Weights of a small mixture-of-experts language model, trained from scratch on English Wikipedia: 145M parameters.
Below are experts of layer 7 (counted from 0) of a mixture-of-experts language model. Rows are named down (a neuron's output weights, with its number) and show model dimensions 96-127. Each number is 50 + 10 x the weight over its row's rms, rounded and kept within 0 to 99.
Before each expert's rows: a language model's description of what the expert responds to. This comes from a sample of Wikipedia text that the model never trained on.

# expert 5
Awards and credit tables. Table cells and list entries in film, award and credit listings, such as Nominated, Won, Yes, digits, dashes, name pieces.
down0:49 49 46 39 36 59 52 54 62 42 58 60 45 54 69 26 64 53 54 51 50 54 46 28 55 46 37 57 56 62 63 45

# expert 49
Sentence-subject names. Names or nouns starting a sentence as its subject, right before was, had or 's, such as Wang, Porsche, Haynes.
down0:35 50 50 32 53 63 32 53 58 30 42 39 47 40 32 50 60 53 45 62 56 37 40 59 32 58 53 48 68 56 59 48

# expert 50
Sports club names. Second words of football and sports club names, plus score dashes and cells in results tables, such as Colchester United, Columbus Crew, FC.
down0:37 44 44 46 45 43 63 49 45 40 57 42 49 49 52 47 46 60 44 51 42 56 32 54 51 55 48 49 35 49 49 62

# expert 43
Table cell separators. Pipes and semicolons dividing cells in tables and lists of racing teams, tennis results, game releases and TV guests.
down0:55 64 35 35 50 47 40 35 59 57 50 52 42 45 63 61 54 51 50 43 51 27 30 30 44 46 48 51 55 46 54 55

# expert 38
Domain nouns. Nouns naming a field, sector or kind of thing after the or an adjective, such as television, railway, football, industry, clothes.
down0:61 54 49 43 39 53 55 41 52 32 67 63 55 46 38 52 56 43 23 69 53 57 51 55 70 46 54 28 59 43 37 57

# expert 37
Opening parentheses. Opening brackets before figures, dates, clubs or places, especially in climate tables, unit conversions and roster tables, as in (20 km²).
down0:59 31 31 43 30 37 51 47 50 38 58 56 46 48 60 53 47 46 48 35 61 44 45 52 46 54 66 46 58 35 51 38

# expert 44
Decimal points in data. Decimal points and thousands commas inside numbers in tables and coordinate lists, plus acronyms such as JPL, CPI and MPC, e.g. 33.974722°N.
down0:69 44 34 38 45 40 38 54 46 41 59 45 48 44 45 56 39 44 43 46 54 63 44 60 55 58 56 60 52 75 38 59

# expert 31
Surname starts. First pieces of surnames right after a given name or initial, like Sm in Smolyarova, Ech in Echols, Vol in Volkmann.
down0:37 49 58 55 46 46 49 47 69 44 76 36 35 70 34 64 39 46 50 43 51 57 38 46 65 54 43 51 35 50 40 35

# expert 56
Commas. Commas, including those fused with quotes or brackets, that end a clause or name before and, which or where, such as Hangzhou, Zhejiang.
down0:43 58 47 50 55 37 60 47 56 42 54 60 43 56 58 43 59 40 47 39 53 30 30 37 49 67 51 45 41 43 49 64

# expert 39
Place and road names. Words in street, road and place names like Street, Avenue, Township, Creek, Jr, plus route numbers and coordinate degrees such as US 90.
down0:48 72 40 55 47 60 64 64 48 45 43 53 64 30 47 45 41 47 61 56 65 52 49 52 60 66 60 40 49 40 54 65

# expert 0
Plural event and group nouns. Plural or abstract nouns after a determiner or possessive, before of or punctuation, such as countries, events, titles, relations.
down0:54 52 50 61 53 47 59 49 38 56 51 64 35 63 45 52 49 42 59 41 42 41 52 62 43 39 41 58 59 61 57 41

# expert 4
Table header cells. Cells and column headers in Wikipedia tables, such as Votes, %, Candidate, Pld, Pts, month names, and numeric cells.
down0:44 48 46 41 44 81 56 48 47 48 65 32 54 44 52 70 59 45 40 30 38 55 48 47 35 50 61 67 64 54 44 55

# expert 45
Quotes and pronouns. First- and second-person pronouns and words opening quoted speech or titles, such as I, we, you, my, What, often right after a quotation mark.
down0:44 37 49 53 39 31 55 56 58 55 60 49 58 33 57 51 40 42 19 63 30 43 40 45 58 45 66 57 62 40 46 54

# expert 19
Mid-word fragments. Short inner pieces of split words and names, often after G or g, like unn in gunned, ugg in Guggenheim, and t in watchtower.
down0:55 61 47 62 35 46 56 51 69 73 31 57 66 51 44 34 59 43 55 34 35 59 56 54 62 38 45 60 43 56 42 48

# expert 28
Taxonomic name endings. Suffix pieces of Latin genus, species and family names in biology lists, such as -idae, -ensis, -atus, -inae, plus author citations.
down0:33 46 47 60 68 55 50 47 62 37 59 61 62 54 55 32 49 58 53 51 53 47 67 40 47 37 35 54 66 53 46 51

# expert 51
Mixed name pieces. Middle and final pieces of proper names after a capital initial, such as L-ared-o and Ll-y-welyn, plus Gold, Silver, Bronze and numbers after $.
down0:42 38 50 58 34 50 40 54 26 48 75 57 57 55 39 41 28 34 46 67 58 33 46 67 45 52 48 60 55 49 57 58

# expert 2
Name word fragments. Middle and end pieces of personal names and foreign words, often after a capital letter or initial, such as Sten(house), H(ingis), V(arn)ey.
down0:51 36 60 59 53 42 60 50 39 33 41 56 55 37 55 46 61 67 28 77 50 53 56 51 35 43 41 40 37 58 49 50

# expert 63
Foreign surname suffixes. Final pieces of Slavic, Japanese, Nordic and South Asian surnames in lists and tables, such as -ić, -ová, -sson, -azaki, -en.
down0:46 57 54 42 36 59 60 28 43 53 37 47 45 60 57 38 42 76 58 41 58 57 55 54 51 59 59 49 57 46 47 53

# expert 18
Definite article the. The word the or The, mostly after prepositions such as of, in, to, at, and also entire, immediately.
down0:49 61 51 58 63 35 40 40 37 51 39 34 54 60 61 58 45 33 33 25 56 50 48 61 40 42 67 61 68 46 44 41

# expert 11
Coordinating conjunctions. Conjunctions joining clauses or phrases, mostly and, also but, or, while, nor, whereas, often after a comma.
down0:42 50 47 61 44 56 51 57 48 56 49 67 46 40 50 61 43 52 49 47 54 44 46 53 32 43 40 42 50 49 49 37

# expert 36
Singular count nouns. Singular nouns after a, an or one, often in sports reports, such as record, run, year, number, person, interview.
down0:32 43 49 53 51 53 68 67 51 57 42 42 40 55 42 51 52 57 57 33 45 37 44 51 49 40 47 59 45 43 57 32

# expert 14
Mid-word syllables. Inner syllables of rare words, foreign names and technical terms, often after p or M, such as p(ector)al, m(usc)ular, Maj(oli).
down0:33 46 46 46 53 49 50 51 45 57 44 55 67 58 68 35 61 50 59 60 42 50 44 64 48 56 46 67 37 42 67 40

# expert 33
Quantity adjectives. Quantifiers and modifiers before plural nouns, such as several, various, many, numerous, some, major, as in several buildings or major corporations.
down0:36 53 28 68 46 48 47 49 37 49 54 53 52 52 57 49 41 48 35 43 55 36 55 20 54 50 53 52 54 57 42 67

# expert 40
Foreign word endings. Later pieces of German, Polish, Czech and other foreign names and words, such as -ski, -ová, -mann, -heim, plus title-heading closers.
down0:24 49 57 43 52 39 41 47 42 74 45 47 48 65 61 37 46 51 51 52 54 46 47 50 34 57 45 47 33 56 48 47

# expert 15
Surname word endings. Final word pieces completing proper names and surnames in running prose, such as -ou in Anjou, -ham in Whittingham, -ans, -witz.
down0:43 61 46 60 54 44 40 47 54 40 26 48 65 49 39 73 50 37 41 46 41 54 63 49 54 52 66 46 51 30 45 52

# expert 20
Numbers, coordinates, signs. Minus signs in goal-difference columns, coordinate digits before ″N, score dashes, and UTC or U pieces, such as −20, 46°08′27, UTC+2.
down0:44 43 36 53 58 54 60 39 57 66 44 33 53 47 46 47 38 53 56 42 35 34 63 57 54 24 40 45 42 46 39 37

# expert 35
Academic careers. Words about education and scholarship in biographies, such as professor, studied, majored, PhD, research, University, mathematics.
down0:31 59 59 52 35 35 59 48 44 53 56 53 64 42 58 41 40 63 38 55 78 55 42 68 54 61 44 39 73 53 36 49

# expert 13
Film and music credits. Words in film, album and song descriptions, mostly the, a, with, by and credit verbs like starring, featured, performed, singing.
down0:54 44 45 57 49 54 54 54 52 59 46 72 42 63 46 28 58 57 41 46 42 45 49 41 47 57 53 65 56 36 50 49

# expert 46
Parenthetical and non-Latin text. Tokens inside parentheses, such as abbreviations, codes and numbers, plus byte pieces of Thai, Arabic, Devanagari or Japanese script and coordinates.
down0:67 66 57 67 48 55 56 37 38 57 61 54 49 37 55 26 57 54 36 49 72 35 62 40 48 54 41 45 63 62 45 60

# expert 1
Name-introducing slots. Tokens right before a person's name: by, pipes, dashes, colons, role words like guitarist, drummer, and country codes (GBR, FRA, USA).
down0:48 41 58 40 65 58 45 16 59 61 51 37 47 47 61 52 49 78 38 38 52 39 41 71 34 43 61 27 64 56 48 58

# expert 6
Architectural and physical descriptions. Nouns, adjectives and connectives in building and specimen descriptions, such as brick, windows, roof, bays, chancel, brown.
down0:35 53 60 65 45 22 43 40 40 49 61 43 67 47 46 52 47 56 53 64 47 56 38 49 55 51 47 47 35 60 51 53

# expert 12
Mid-word fragments. Short letter pieces inside a longer word, usually before a suffix such as ation, ed or ing, e.g. for-c-ibly, in-und-ated, comm-ut-ative.
down0:41 35 69 48 39 64 61 42 48 50 63 41 63 51 54 48 54 49 61 59 36 56 63 54 62 64 58 45 53 58 47 61

# expert 59
Month names. Month names in dates, usually after in or on or a day number, like March, January; also behalf and protest after on/in.
down0:55 54 67 48 52 69 49 59 45 48 39 42 46 45 57 71 51 63 58 53 48 44 50 52 48 61 61 79 47 58 57 53

# expert 52
List dashes and hyphens. Line-initial bullet dashes in lists, hyphens inside chemical names and number ranges, table pipes, and words like named, called, renamed.
down0:57 36 50 49 51 66 52 60 60 43 35 38 51 72 65 45 42 52 46 54 66 29 18 75 47 37 60 52 40 57 57 51

# expert 8
Verb-initial word pieces. First pieces of verbs and adjectives built on prefixes like re-, dis-, mis- and ex- in narrative prose, such as cr(acked), dep(osed), repe(aled).
down0:43 60 47 51 50 44 45 34 43 45 53 29 46 42 54 50 54 55 44 61 57 54 64 46 50 56 50 42 52 55 58 31

# expert 58
Abstract nouns. Abstract and technical nouns, often with suffixes like -ation, -ity, -ization, such as development, energy, theory, and analysis, in expository prose.
down0:57 61 53 53 56 48 42 58 59 49 60 55 47 33 55 37 65 47 51 47 58 50 75 52 54 66 47 37 53 42 36 46

# expert 54
Copula and auxiliary verbs. Forms of be and have and modals after a subject noun or pronoun, such as was, is, were, been, would.
down0:67 42 42 55 54 60 50 31 66 53 56 47 67 37 45 56 75 67 58 47 44 40 53 42 37 56 38 44 45 44 37 50